{
  "n_layer": 8,
  "d_model": 256,
  "n_experts": 64,
  "experts_per_token": 4,
  "d_expert": 64,
  "d_shared_expert": 64,
  "activation": "geglu",
  "moe_layers": [0, 2, 4, 6],
  "router_score": "softmax",
  "normalize_top_k": true,
  "routed_scale": 1.0,
  "balance_loss": 0.00402,
  "balance_bias": false,
  "router_z_loss": 0.0001,
  "shared_expert_gate": true,
  "init_std_router": 0.0282,
  "lr_router": 0.00262,
  "n_head": 4,
  "n_kv_head": 4,
  "head_dim": 128,
  "vocab_size": 14008,
  "norm": "rmsnorm",
  "norm_place": "peri",
  "norm_eps": 1e-06,
  "positions": "rope",
  "rope_base": 14000.0,
  "rope_fraction": 1.0,
  "qk_norm": false,
  "attn_scale": 0.0884,
  "tie_embeddings": true,
  "parallel_block": false,
  "extras": ["capped logits"],
  "init": "normal",
  "init_std_qkv": 0.0214,
  "init_std_o": 0.00536,
  "init_std_up": 0.0214,
  "init_std_down": 0.00536,
  "optimizer": "adamw",
  "lr": 0.00173,
  "beta1": 0.9,
  "beta2": 0.98,
  "weight_decay": 0.2,
  "lr_head": 0.0103,
  "grad_clip": 1.0,
  "warmup_steps": 475,
  "schedule": "wsd",
  "decay_fraction": 0.687,
  "decay_shape": "cos",
  "final_lr_fraction": 0.0,
  "batch_tokens": 131072,
  "seq_len": 256,
  "doc_mask": true,
  "train_tokens": 560700000,
  "steps": 4278,
  "dataset": "wikipedia_en"
}
Below are experts of layer 4 (counted from 0) of a mixture-of-experts language model. Rows are named router (the router's row for the expert), gate (a neuron's input weights, with its number), up (a neuron's input weights, with its number) and show model dimensions 0-255. Each number is 50 + 12 x the weight over its row's rms, rounded and kept within 0 to 99.
After each expert's rows: "mostly gets" lists some tokens that are sent to it at least half of the time; "comes after" lists some tokens at least twice as common just before its tokens as in all text. This comes from a sample of Wikipedia text that the model never trained on. Tokens count by the router's weight.

# expert 6
router:58 48 68 48 39 45 50 28 53 44 34 59 89 41 53 46 41 30 47 38 24 65 38 52 45 51 55 54 23 60 62 49 55 47 41 47 51 75 51 47 36 48 59 47 53 42 61 70 55 63 38 65 34 36 57 62 52 64 49 48 64 47 66 49 70 81 48 51 59 52 48 52 63 51 40 42 55 60 59 39 52 39 43 46 50 50 38 65 53 39 76 64 38 65 50 56 47 55 47 56 41 71 49 47 45 31 57 60 48 39 27 59 26 44 57 51 45 48 40 28 36 54 50 57 32 50 54 55 43 52 45 37 58 57 37 54 49 66 64 68 58 46 55 55 43 51 42 38 42 51 40 50 36 52 61 46 73 40 45 73 32 72 52 60 36 40 58 65 25 66 49 77 47 71 36 49 41 37 46 77 40 65 42 28 63 48 47 39 54 45 51 56 50 56 61 39 61 33 99 55 55 48 66 46 60 57 67 58 52 68 59 28 59 35 62 41 44 35 68 63 32 65 44 50 41 41 39 69 33 51 33 29 62 59 56 58 54 65 51 70 58 35 56 61 53 62 51 53 56 44 43 56 58 53 35 49
gate4:57 48 67 24 47 48 58 56 42 52 39 55 34 50 49 48 52 33 59 53 74 60 65 59 66 53 75 45 40 54 25 43 57 47 43 61 36 44 50 54 57 37 46 43 50 55 61 50 55 50 55 54 77 48 62 54 37 61 69 30 50 50 38 35 49 52 33 51 64 36 44 27 46 53 67 49 52 57 48 39 50 43 34 68 51 45 55 53 54 58 56 65 74 27 53 40 45 55 65 47 49 43 66 50 59 41 55 49 61 66 64 63 43 47 58 40 50 47 46 59 58 63 39 59 24 49 39 66 76 49 72 28 61 53 42 38 33 31 80 65 61 54 54 35 60 60 51 38 50 67 41 40 44 58 72 36 33 51 35 53 46 60 44 50 57 46 58 47 53 39 42 61 70 49 58 35 17 59 65 67 53 32 76 43 44 64 46 63 59 39 65 44 43 62 70 41 47 55 52 34 33 45 64 37 49 62 39 61 47 39 36 80 52 50 53 58 41 63 63 29 47 50 83 67 56 29 45 50 55 42 70 47 65 41 57 43 64 55 40 69 39 57 32 52 44 47 67 20 46 69 45 59 34 49 63 37
up4:40 43 69 49 62 59 52 35 56 47 56 55 48 38 43 44 31 45 48 21 34 56 44 44 58 33 68 58 47 42 31 64 48 52 51 56 41 57 39 51 50 36 33 33 39 41 45 55 69 58 61 56 42 68 55 57 33 65 72 57 58 74 41 59 42 37 58 52 52 50 53 52 39 68 72 55 61 42 62 50 53 46 52 39 48 41 45 52 37 57 45 57 56 50 29 65 53 54 53 58 46 43 60 42 36 17 38 63 50 54 33 54 53 73 55 46 55 34 42 58 43 65 53 53 47 46 65 55 58 53 53 54 49 43 43 67 74 55 61 52 47 46 39 32 51 69 50 58 47 51 39 40 53 29 60 32 72 43 23 58 59 30 57 51 61 67 69 50 70 42 38 49 37 60 47 40 63 62 59 49 18 65 29 48 56 29 76 54 27 54 51 37 73 53 51 45 39 42 63 62 38 36 45 24 71 60 44 60 43 51 43 61 36 63 59 45 23 39 45 65 49 54 66 59 37 38 53 32 47 53 44 34 62 52 48 70 51 67 19 51 43 55 34 80 63 63 54 64 49 47 78 65 57 69 49 37
mostly gets: " UTC", "″", " pm", " ±", " ESPN", " Arthur"
comes after: " ", " |", "1", "–", ")", "3"

# expert 8
router:78 46 58 55 53 40 50 40 61 38 29 66 54 40 60 50 45 31 64 51 47 45 44 54 42 47 38 37 24 36 65 59 47 30 49 54 39 54 47 47 50 61 43 47 68 68 44 52 45 58 46 73 37 50 37 55 51 42 41 47 62 43 50 52 56 79 39 65 49 42 40 52 62 48 58 42 48 54 50 28 71 38 42 58 47 36 42 55 50 46 83 37 50 50 57 54 49 47 53 48 47 38 47 53 35 38 75 53 58 36 36 56 52 47 48 46 51 62 48 54 43 48 53 72 49 38 40 39 41 52 60 49 40 53 32 46 47 46 56 57 63 50 42 58 63 51 50 51 29 47 18 45 43 60 59 30 39 53 54 84 37 57 50 55 49 31 62 50 24 45 34 74 45 83 57 36 33 45 51 66 45 57 34 51 42 61 54 26 47 43 47 34 44 53 50 36 52 50 65 42 54 43 56 30 59 52 53 44 45 72 53 22 60 33 77 40 65 57 81 55 40 64 49 43 51 42 37 56 33 72 34 10 47 59 48 55 65 52 36 92 39 47 65 61 63 65 51 64 48 57 43 49 60 45 43 42
gate3:68 44 58 27 41 52 55 62 58 46 40 33 62 63 62 53 42 38 35 40 21 61 45 53 51 41 64 47 36 45 69 42 56 44 41 59 43 63 35 61 52 65 63 33 39 52 42 60 44 48 59 39 45 28 43 42 57 68 39 44 37 75 56 53 50 48 48 38 43 44 66 44 60 62 77 62 42 67 55 51 58 47 24 59 24 56 60 47 46 42 50 57 14 45 22 62 52 34 56 48 47 54 47 40 46 65 58 55 64 37 42 55 44 36 70 56 44 46 52 49 45 67 49 58 62 50 59 43 37 52 36 42 39 47 44 52 39 65 53 70 56 43 36 49 61 53 35 38 38 72 43 68 49 47 43 41 51 56 66 66 31 63 42 25 70 48 57 49 37 50 51 48 61 30 64 44 48 67 45 48 57 53 60 23 53 61 52 26 61 44 30 69 59 38 74 36 45 41 56 58 49 61 66 76 52 45 45 57 49 58 37 61 47 62 68 33 16 52 42 38 47 54 61 58 49 25 50 46 76 39 53 58 44 72 51 36 71 48 59 54 42 40 48 52 61 84 44 37 45 66 49 37 46 59 60 42
up3:54 47 83 53 58 39 58 72 38 63 54 42 37 60 63 53 41 48 58 42 50 50 69 41 38 39 59 53 45 55 61 41 29 64 78 75 67 70 63 41 67 57 63 41 44 59 62 38 40 55 72 43 59 65 31 56 27 59 36 63 68 71 44 65 45 41 56 47 26 47 42 71 30 50 61 66 49 36 63 58 46 38 56 60 39 44 40 39 54 62 35 45 37 55 51 29 54 31 44 45 42 42 62 38 60 51 60 37 69 35 30 54 48 41 42 46 43 55 43 42 37 55 40 54 51 52 63 45 45 59 45 59 42 58 28 41 75 58 37 52 53 64 36 88 42 62 54 36 48 77 38 73 59 55 44 30 55 52 31 55 21 30 32 58 33 56 48 60 34 55 47 47 33 58 50 29 44 49 53 39 49 37 49 53 47 59 30 54 41 62 68 50 46 50 72 52 47 51 50 35 46 57 73 56 62 41 40 51 26 49 72 52 47 50 41 49 51 58 34 53 52 67 52 62 40 50 70 27 69 49 41 45 40 53 27 54 47 51 65 42 44 50 42 49 48 48 53 42 60 75 62 49 61 56 42 61
mostly gets: " MPC", " JPL", " ft", " sq", " km", " Coordinates"
comes after: "0", "2", "1", "5", "6", "7"

# expert 55
router:68 75 60 58 58 39 49 27 56 50 39 64 58 48 56 60 37 48 31 42 49 48 56 49 45 32 66 56 24 63 48 58 57 38 56 46 55 52 43 53 34 60 39 45 66 51 55 51 51 58 46 58 38 44 63 50 50 60 44 43 57 47 44 58 68 66 38 65 41 42 32 50 56 45 56 34 46 69 43 32 42 35 58 52 40 49 37 34 51 34 61 57 43 64 40 79 59 44 43 49 21 50 50 54 53 54 71 62 55 36 51 48 49 47 64 43 53 41 50 34 54 66 38 58 46 31 59 35 34 45 47 52 36 33 44 57 38 47 65 47 64 51 61 44 55 56 67 48 45 45 28 55 42 30 64 30 58 38 38 68 44 61 56 49 33 46 60 46 44 48 36 53 48 71 61 50 37 38 30 55 44 70 38 44 61 38 51 49 63 50 46 41 36 54 50 54 69 48 61 41 71 10 51 50 58 50 62 43 54 74 64 41 56 37 49 11 54 54 98 48 29 59 61 27 37 28 46 57 41 56 63 30 53 60 55 45 59 61 30 75 56 58 59 66 64 37 54 51 58 52 50 47 50 41 61 20
gate4:68 66 39 61 50 43 75 47 69 37 56 47 32 67 60 54 31 50 51 85 78 43 56 69 71 56 51 39 47 79 36 42 63 57 58 38 48 48 45 55 51 48 45 45 60 26 73 36 50 52 40 62 50 45 56 62 43 63 46 39 58 40 60 75 49 51 45 71 58 48 59 57 46 55 35 37 52 61 39 39 25 48 61 57 42 53 60 52 68 33 60 78 47 58 46 49 32 38 37 58 50 51 49 47 56 65 38 53 32 58 33 51 73 43 55 44 55 53 44 55 46 39 55 76 38 21 46 56 61 52 77 33 63 49 35 35 56 40 59 55 60 62 60 54 47 68 84 42 41 32 58 62 32 46 42 46 53 50 34 52 46 48 59 36 55 41 56 50 59 45 50 59 35 53 49 39 48 36 60 57 64 44 64 55 75 58 56 74 48 47 41 53 41 55 47 57 76 56 44 35 53 35 66 52 45 55 58 47 67 41 69 58 79 40 25 25 52 40 73 21 45 56 57 39 62 42 56 51 59 29 45 53 55 50 40 40 56 44 45 66 53 46 47 49 49 32 41 49 38 57 64 43 41 61 48 43
up4:32 39 31 40 75 66 59 38 30 40 81 58 42 63 51 58 45 50 57 43 33 58 52 44 46 26 68 52 58 09 25 51 58 38 36 61 51 37 61 59 29 23 36 49 52 29 66 42 75 37 30 43 53 37 55 42 30 47 46 52 50 49 47 54 51 54 73 69 52 52 51 43 45 42 47 51 48 34 49 52 68 56 46 77 62 64 65 49 61 50 55 36 55 32 46 20 51 63 50 56 30 41 74 57 50 46 40 39 47 38 55 58 59 53 35 60 53 39 69 54 51 46 54 47 25 61 54 54 49 41 57 48 31 66 68 53 52 67 51 36 51 53 47 30 60 43 33 61 55 54 36 71 38 42 44 65 43 54 56 52 47 34 61 19 45 50 55 44 42 57 38 68 44 54 44 48 53 42 59 48 53 40 48 50 51 51 41 56 56 62 49 63 42 70 45 61 73 46 54 43 72 55 36 57 55 44 28 59 47 52 51 54 38 50 55 53 40 32 52 51 47 71 35 43 60 44 39 46 55 40 38 56 50 34 27 56 60 21 57 53 38 59 58 48 61 32 77 58 31 48 51 49 34 40 49 80
mostly gets: " ·", " MPC", " JPL", " –;", " −", " FW"
comes after: " |", " ", ";", "–", "3", " +"

# expert 34
router:62 41 57 60 49 49 55 35 44 56 50 53 57 51 70 53 74 42 42 46 45 67 44 61 48 48 53 49 00 44 36 46 63 41 56 57 48 44 41 53 40 62 55 48 74 59 59 44 58 46 46 57 41 59 42 52 27 45 49 52 56 55 48 46 44 71 46 62 46 43 30 49 64 49 43 47 30 50 70 35 44 58 41 78 50 32 48 46 58 49 78 45 39 47 26 67 50 48 55 55 49 54 59 49 61 46 62 71 60 50 41 41 41 28 53 31 67 62 66 40 52 53 47 58 46 39 62 31 53 41 37 58 24 75 34 43 73 44 61 61 67 52 38 38 66 46 60 46 47 48 19 58 38 47 56 28 64 53 50 60 31 35 31 57 34 46 50 50 39 68 42 54 57 81 48 38 43 57 44 63 41 36 53 53 62 55 41 36 55 68 52 55 77 76 59 47 57 35 65 47 76 53 55 48 69 46 59 62 49 62 44 32 41 40 50 43 43 34 69 51 28 65 53 38 42 33 48 61 56 51 57 43 44 47 46 58 36 54 46 70 53 22 47 56 47 59 53 38 41 64 29 38 53 47 39 28
gate7:47 60 51 47 42 26 50 57 29 42 37 37 58 41 53 53 59 47 36 59 23 35 17 23 47 61 43 51 46 67 46 52 46 46 57 86 22 46 60 57 25 48 60 30 77 50 62 45 44 43 59 38 41 72 46 51 32 69 23 62 65 62 54 40 50 52 38 87 60 57 71 59 58 48 40 30 62 50 56 51 49 48 43 51 49 46 53 45 53 47 68 51 31 46 56 68 57 41 56 29 51 40 54 45 28 52 61 35 47 38 74 50 36 55 47 41 71 39 51 57 55 49 34 48 54 54 51 56 58 47 43 31 56 50 54 60 68 64 38 50 58 72 67 45 48 65 43 28 64 42 50 52 47 40 54 35 66 55 68 47 66 62 47 71 44 47 46 55 25 48 56 42 78 53 58 44 42 48 47 89 59 47 35 58 48 42 53 29 19 59 55 56 38 65 36 39 36 37 62 59 51 55 44 60 50 57 66 59 71 63 36 53 46 48 55 44 66 42 52 41 57 52 54 32 50 58 55 47 62 46 27 58 37 45 57 43 53 59 32 59 48 58 49 54 49 44 47 49 62 39 46 49 51 64 46 34
up7:55 32 38 63 54 30 68 48 58 42 70 38 72 37 52 28 66 41 59 55 57 46 50 55 72 59 44 50 41 46 62 44 47 79 47 46 64 48 53 38 30 47 49 55 65 45 33 35 74 32 37 70 53 52 59 62 42 62 59 39 34 48 41 33 38 41 53 46 49 60 74 77 63 45 44 68 26 45 57 71 50 55 21 47 25 54 51 64 66 52 59 44 43 35 45 25 57 59 55 63 69 49 54 43 57 42 44 55 68 66 54 48 25 56 34 47 22 68 42 38 62 29 52 54 59 68 73 69 54 40 52 58 64 45 45 58 53 40 54 43 59 38 40 54 52 59 54 70 45 35 56 65 41 61 62 57 66 47 64 44 46 53 50 44 43 36 52 61 17 62 32 34 43 38 56 59 46 22 45 54 42 45 54 44 48 55 38 29 40 61 47 51 46 42 37 24 47 69 54 50 64 64 49 39 49 36 44 36 26 44 60 41 37 33 47 51 70 62 47 55 59 61 46 52 44 58 31 66 55 23 47 41 45 42 46 48 52 43 45 59 41 35 41 40 64 59 37 33 68 53 57 53 55 57 60 54
mostly gets: "ร", "present", "а", "า", "ai", "   "
comes after: "1", "6", " Born", "5", "8", "4"

# expert 48
router:59 39 38 53 45 32 48 33 34 64 64 61 74 35 55 48 64 40 51 56 57 42 57 74 37 35 62 66 15 48 57 59 54 50 65 51 53 63 67 35 25 50 54 67 76 50 53 57 45 40 53 60 56 40 66 61 44 47 59 36 57 51 61 59 73 66 33 58 34 42 30 44 58 41 56 48 54 67 52 42 46 31 45 45 26 53 36 53 63 52 53 47 39 56 59 45 67 41 54 54 55 42 44 61 59 45 44 49 54 46 53 46 46 43 35 37 67 53 54 49 46 69 23 45 45 43 56 45 74 35 61 43 45 59 17 63 47 38 59 63 51 50 48 36 50 44 55 52 38 71 30 32 64 51 77 55 63 42 47 55 51 58 52 57 24 54 58 32 47 59 46 60 50 73 53 36 21 57 36 49 37 43 43 49 43 53 46 34 62 63 43 50 53 54 62 63 59 29 71 49 44 39 63 44 48 44 69 55 55 64 44 39 39 33 55 58 52 62 79 68 10 54 59 42 60 37 52 61 45 44 55 35 50 44 52 63 38 48 39 67 77 27 65 64 59 49 29 43 63 60 50 59 44 63 38 39
gate2:49 59 16 35 41 33 52 29 41 37 41 50 46 63 48 48 33 66 37 57 54 71 69 53 42 35 71 51 55 65 56 32 49 60 55 50 53 64 46 51 56 52 53 63 51 40 34 54 45 63 31 63 43 37 45 46 53 48 71 55 53 83 33 45 69 40 43 33 67 60 62 63 61 57 51 41 54 32 57 53 55 71 47 50 13 46 43 52 68 29 60 58 29 41 57 54 68 51 42 63 59 53 45 44 61 58 71 53 52 47 51 52 39 66 48 68 68 58 62 61 57 47 60 52 45 46 59 32 70 50 52 60 49 77 41 76 55 57 44 49 49 39 43 55 47 53 23 43 60 34 49 44 40 71 48 50 50 56 53 51 55 53 29 55 48 34 34 42 52 61 51 62 51 36 35 52 40 58 39 61 51 74 54 61 57 56 68 34 64 43 28 53 46 55 60 49 26 66 71 50 22 51 66 67 77 56 73 53 51 66 56 46 66 49 64 50 71 55 48 57 54 49 46 48 47 44 27 65 56 67 61 52 29 51 40 46 30 70 40 46 29 47 49 31 30 50 49 22 52 49 46 51 50 50 38 41
up2:69 47 54 56 48 64 37 62 51 80 48 56 42 46 41 51 48 59 24 58 60 30 47 39 47 52 40 64 60 68 48 40 36 63 18 46 37 53 75 52 46 42 47 47 30 22 44 74 44 48 48 32 63 64 46 56 53 54 30 51 68 48 42 30 46 70 45 36 44 50 51 71 53 59 46 54 56 52 60 50 60 49 54 40 67 56 50 64 42 54 41 49 31 45 29 48 22 65 49 59 53 45 32 50 45 45 54 42 65 46 65 34 50 29 51 49 49 30 56 29 45 66 66 25 40 46 57 55 58 59 47 66 50 62 39 49 44 46 60 57 72 67 61 76 68 47 54 48 56 63 64 39 55 13 72 37 35 39 55 61 66 54 52 39 75 41 39 60 36 55 51 55 46 41 62 36 36 55 64 59 51 43 58 50 49 24 35 46 68 62 47 46 39 35 52 57 43 70 58 44 60 67 50 41 54 50 50 42 53 57 56 55 54 40 44 50 37 35 50 29 27 65 43 45 43 67 52 34 42 48 42 66 35 77 57 55 52 28 43 52 50 47 42 62 82 52 44 51 46 52 53 48 38 52 60 81
mostly gets: "ag", "ș", "â", "asm", "í", "end"
comes after: " ", "–", " C", "9", " Car", " L"

# expert 58
router:57 44 56 48 50 43 53 17 64 50 29 42 53 40 58 72 44 15 45 40 43 77 55 57 50 56 60 76 14 55 49 52 55 32 48 62 56 64 61 51 38 58 48 39 73 47 59 47 43 51 50 66 61 46 44 55 46 34 49 49 64 34 58 48 56 60 47 71 49 47 36 50 49 38 39 43 23 65 63 39 67 42 45 61 29 46 69 71 57 40 70 49 68 62 37 56 51 53 67 68 41 44 51 50 41 46 68 61 57 27 41 65 50 28 40 44 56 56 55 41 49 47 32 58 52 44 47 28 37 35 65 62 39 72 44 64 45 35 79 55 72 35 37 56 35 47 56 44 24 55 22 32 46 41 61 39 50 37 46 54 57 68 66 53 54 34 47 38 50 44 39 59 44 58 56 42 38 27 35 61 56 49 54 31 54 42 52 43 40 47 49 53 56 51 70 49 67 27 66 43 72 56 58 60 49 45 58 61 51 52 45 30 51 51 65 32 60 40 71 52 28 48 57 44 43 39 41 60 50 51 45 48 34 49 63 52 40 55 64 71 68 51 46 58 61 50 55 38 47 57 40 53 40 30 41 32
gate1:37 43 56 42 28 41 51 21 28 56 34 62 38 26 54 50 53 35 55 71 44 59 56 41 64 42 47 65 49 62 25 46 72 54 52 51 53 56 48 43 69 50 47 42 54 57 60 52 64 73 59 52 70 33 49 58 67 48 44 53 51 36 62 47 62 40 40 58 40 42 31 48 45 45 47 35 51 40 48 63 35 46 39 65 51 43 52 39 51 61 43 62 70 63 78 67 46 48 55 64 43 27 54 42 46 73 60 64 68 63 59 69 53 45 51 43 44 26 42 64 47 53 43 65 44 68 62 31 29 65 53 54 64 61 43 65 47 61 51 59 53 44 40 56 30 64 53 42 54 52 44 42 30 46 67 40 56 43 43 37 47 66 64 47 37 68 47 57 52 44 59 31 57 50 61 52 38 42 17 59 57 61 59 52 73 53 36 62 76 63 31 60 45 76 33 56 56 55 50 67 57 38 68 45 42 47 44 38 51 53 49 48 47 45 58 66 36 50 60 41 43 41 54 33 61 55 51 50 74 38 78 44 54 51 64 28 26 37 65 58 29 60 59 66 54 40 51 50 57 60 65 87 41 44 51 44
up1:42 31 68 33 57 61 66 44 60 64 48 39 57 66 52 73 48 38 59 47 41 49 41 64 54 52 48 70 55 49 58 65 56 54 59 56 56 62 62 32 59 50 55 31 62 59 49 57 63 60 68 52 42 48 25 48 52 52 66 48 49 51 67 39 49 38 55 30 32 40 31 58 51 38 55 25 63 48 48 26 44 55 53 61 53 36 55 33 37 41 44 43 67 67 55 36 38 54 53 52 52 29 54 67 53 46 36 48 68 34 40 35 47 47 25 57 39 63 76 63 41 24 54 38 55 64 58 62 62 55 55 50 52 45 56 45 53 52 30 79 42 50 51 72 24 55 64 64 45 50 51 66 60 49 47 40 61 50 66 47 67 16 52 30 66 50 70 52 44 48 31 43 52 51 58 30 41 59 40 53 58 46 52 42 61 61 38 57 29 55 35 41 31 44 59 22 50 71 58 35 71 45 64 40 42 56 60 39 35 37 62 48 35 49 50 53 60 55 56 44 55 56 80 80 60 74 60 38 45 24 52 31 58 60 47 53 41 60 73 49 56 42 51 46 47 36 57 47 50 62 47 57 55 71 50 40
mostly gets: " •", " medal", " Phylum", "Personal", " Website", " Bronze"
comes after: "\n", "-", "|", " Country", " medal", " Silver"

# expert 10
router:71 40 62 45 55 36 42 17 49 50 51 49 66 44 62 57 67 33 54 46 40 54 49 38 70 60 75 56 24 53 28 66 66 40 63 64 50 39 51 39 44 59 69 56 64 56 47 45 46 39 43 71 34 40 48 42 51 26 51 47 53 50 53 62 53 52 34 58 25 57 43 62 73 50 43 32 30 55 58 45 60 36 49 61 36 28 56 56 58 44 54 58 67 45 43 66 59 32 39 58 57 37 57 58 53 56 58 66 64 31 31 56 31 32 54 38 68 51 56 48 58 54 44 44 49 51 54 59 49 40 65 67 53 51 45 65 60 29 70 53 57 40 33 66 65 43 63 58 35 61 34 34 48 71 69 38 49 30 55 70 36 51 54 47 59 39 67 36 55 37 26 73 61 76 47 34 35 43 44 71 50 49 53 40 46 43 56 36 48 53 48 51 47 42 56 54 67 43 82 48 68 49 55 44 50 53 55 53 50 43 54 29 55 29 73 49 48 57 72 49 33 64 56 56 31 45 70 53 42 48 63 42 35 46 56 45 46 59 63 76 64 32 49 62 49 55 59 41 48 66 35 51 60 41 36 30
gate1:66 72 59 41 41 45 65 57 70 54 33 61 40 52 45 54 44 34 45 37 41 61 49 35 49 41 42 47 56 45 23 51 55 54 41 64 71 61 49 41 61 53 45 61 41 50 61 44 42 33 58 60 39 79 40 39 49 43 65 61 64 56 38 59 40 48 42 50 51 33 45 40 53 43 40 49 58 67 36 49 32 57 48 50 72 25 49 70 30 48 58 41 38 59 52 31 49 31 43 40 45 36 53 47 60 42 61 62 72 53 47 39 53 54 77 58 53 56 51 34 43 57 48 33 41 55 45 34 19 53 55 53 53 60 35 67 51 54 44 43 65 21 69 65 49 51 54 48 30 35 39 51 34 64 57 30 88 54 34 59 21 38 65 57 51 48 55 56 57 55 63 52 61 61 45 46 42 36 32 49 49 63 56 47 25 53 74 53 46 35 63 37 54 59 31 55 57 46 69 85 50 61 42 47 53 58 56 52 38 63 54 51 69 65 65 75 40 38 53 67 58 33 20 49 68 48 49 76 40 32 50 56 49 54 46 53 48 56 38 57 54 26 35 51 60 50 66 58 57 48 43 67 46 61 48 49
up1:71 51 53 44 38 72 60 28 42 59 37 45 52 59 28 43 17 43 71 48 49 43 54 59 62 46 69 65 53 32 47 33 53 51 67 35 52 47 51 50 68 44 62 54 38 58 59 42 42 52 46 53 55 23 53 45 33 65 48 55 41 37 50 61 53 44 61 42 42 50 51 52 53 30 53 51 48 44 40 60 43 46 51 53 41 43 24 40 57 74 52 43 78 68 63 35 52 68 45 45 61 55 56 52 48 70 52 46 59 52 60 56 72 65 46 69 48 40 52 21 30 45 37 49 46 52 66 34 62 35 42 45 49 54 28 54 34 60 60 63 53 63 56 47 56 47 43 35 33 50 58 30 29 35 43 62 28 54 54 31 44 75 57 37 56 58 38 46 49 57 28 32 47 47 60 59 66 72 57 47 53 46 59 46 57 61 32 64 28 52 56 47 17 51 45 62 55 53 63 24 77 52 60 38 52 62 30 65 60 51 40 76 56 56 38 54 43 61 60 58 64 63 76 47 50 47 49 31 40 48 50 37 33 49 57 46 44 52 49 55 48 55 44 47 82 53 50 32 38 53 65 57 49 15 49 55
mostly gets: " there", " up", " Z", " Ar", " it", " Bar"
comes after: "-", "|", "Personal", "″", " Binomial", " Grand"

# expert 0
router:51 37 58 51 53 33 34 33 47 69 40 69 60 42 72 55 54 28 49 37 44 71 59 50 52 57 56 65 17 51 52 54 59 41 51 59 61 42 67 28 40 71 62 58 69 44 50 56 39 44 50 71 36 55 40 63 44 46 33 59 50 51 54 56 60 76 63 75 44 35 38 43 44 29 42 35 28 62 66 29 59 49 49 67 38 27 61 42 56 50 84 33 53 55 59 68 50 49 47 56 46 52 47 49 33 36 52 58 54 45 48 57 42 25 38 34 61 69 78 56 31 54 55 52 46 51 50 52 44 51 46 53 41 67 32 51 56 64 51 57 53 38 36 49 57 47 69 45 45 59 49 31 54 69 53 29 58 29 59 51 54 37 55 28 56 28 44 45 33 53 54 59 48 53 71 37 59 67 24 67 35 50 50 33 62 56 49 38 53 51 63 31 68 55 66 46 65 26 60 57 49 40 58 55 59 54 65 57 49 54 56 34 65 57 45 50 38 40 81 52 19 39 53 40 53 36 53 65 48 59 40 38 52 44 50 64 43 52 48 61 66 38 61 64 56 48 47 42 65 66 44 37 40 53 44 34
gate3:48 43 55 39 53 59 47 30 48 60 47 59 32 44 53 39 49 39 38 49 56 89 32 79 59 71 54 47 38 45 50 65 73 56 44 39 38 60 43 55 43 51 55 37 65 37 37 53 61 49 37 57 59 47 61 27 55 65 47 37 41 54 44 43 56 54 41 58 47 52 44 30 74 38 48 54 39 72 76 52 35 58 42 42 53 51 46 72 48 51 70 42 53 44 47 59 61 40 61 51 49 48 65 50 63 57 43 75 63 55 57 42 36 47 40 36 67 45 37 50 49 67 56 58 31 55 64 41 57 49 70 62 41 47 48 57 60 43 59 39 57 52 59 55 37 48 62 55 29 44 14 48 57 70 48 81 50 62 41 47 57 53 58 61 49 43 54 38 49 32 84 36 37 54 29 54 41 35 39 76 60 72 66 41 49 57 50 31 56 56 47 50 42 69 42 65 22 50 41 47 48 73 51 65 49 54 35 60 67 66 45 35 57 51 54 49 41 58 51 68 50 70 56 43 52 62 49 53 36 53 34 57 59 21 37 54 48 77 45 49 62 47 37 41 59 42 45 53 44 39 31 66 50 55 14 47
up3:36 25 28 57 60 74 35 47 50 56 74 44 62 54 49 58 74 39 46 47 57 50 50 43 64 52 51 35 54 40 39 61 57 59 36 67 55 32 65 52 44 53 64 64 61 58 34 56 50 51 49 57 40 56 23 59 36 63 31 46 60 29 40 65 36 55 58 68 45 52 55 43 79 56 34 65 38 64 54 57 49 44 67 45 35 56 50 51 63 64 46 48 46 51 56 53 78 53 82 65 56 68 60 53 50 57 30 41 45 65 65 46 63 41 23 53 34 56 75 41 62 70 54 58 74 44 45 49 40 49 58 66 29 51 33 40 54 34 64 57 42 44 50 37 63 55 44 53 69 43 44 40 48 59 41 47 44 47 71 40 38 49 83 57 52 42 46 39 47 50 39 49 71 53 57 54 67 41 57 42 18 46 53 47 46 54 52 09 28 52 54 52 57 43 55 56 51 60 45 57 48 84 36 51 46 29 58 59 39 62 44 42 49 39 50 50 52 73 44 55 51 44 47 46 41 57 38 55 38 71 48 65 33 49 63 64 69 45 70 49 67 49 54 45 53 56 21 51 56 56 42 56 51 39 44 54
mostly gets: " re", " non", " trans", "\n", " co", " ob"
comes after: ".", ")", "\n", " =", ").", "=="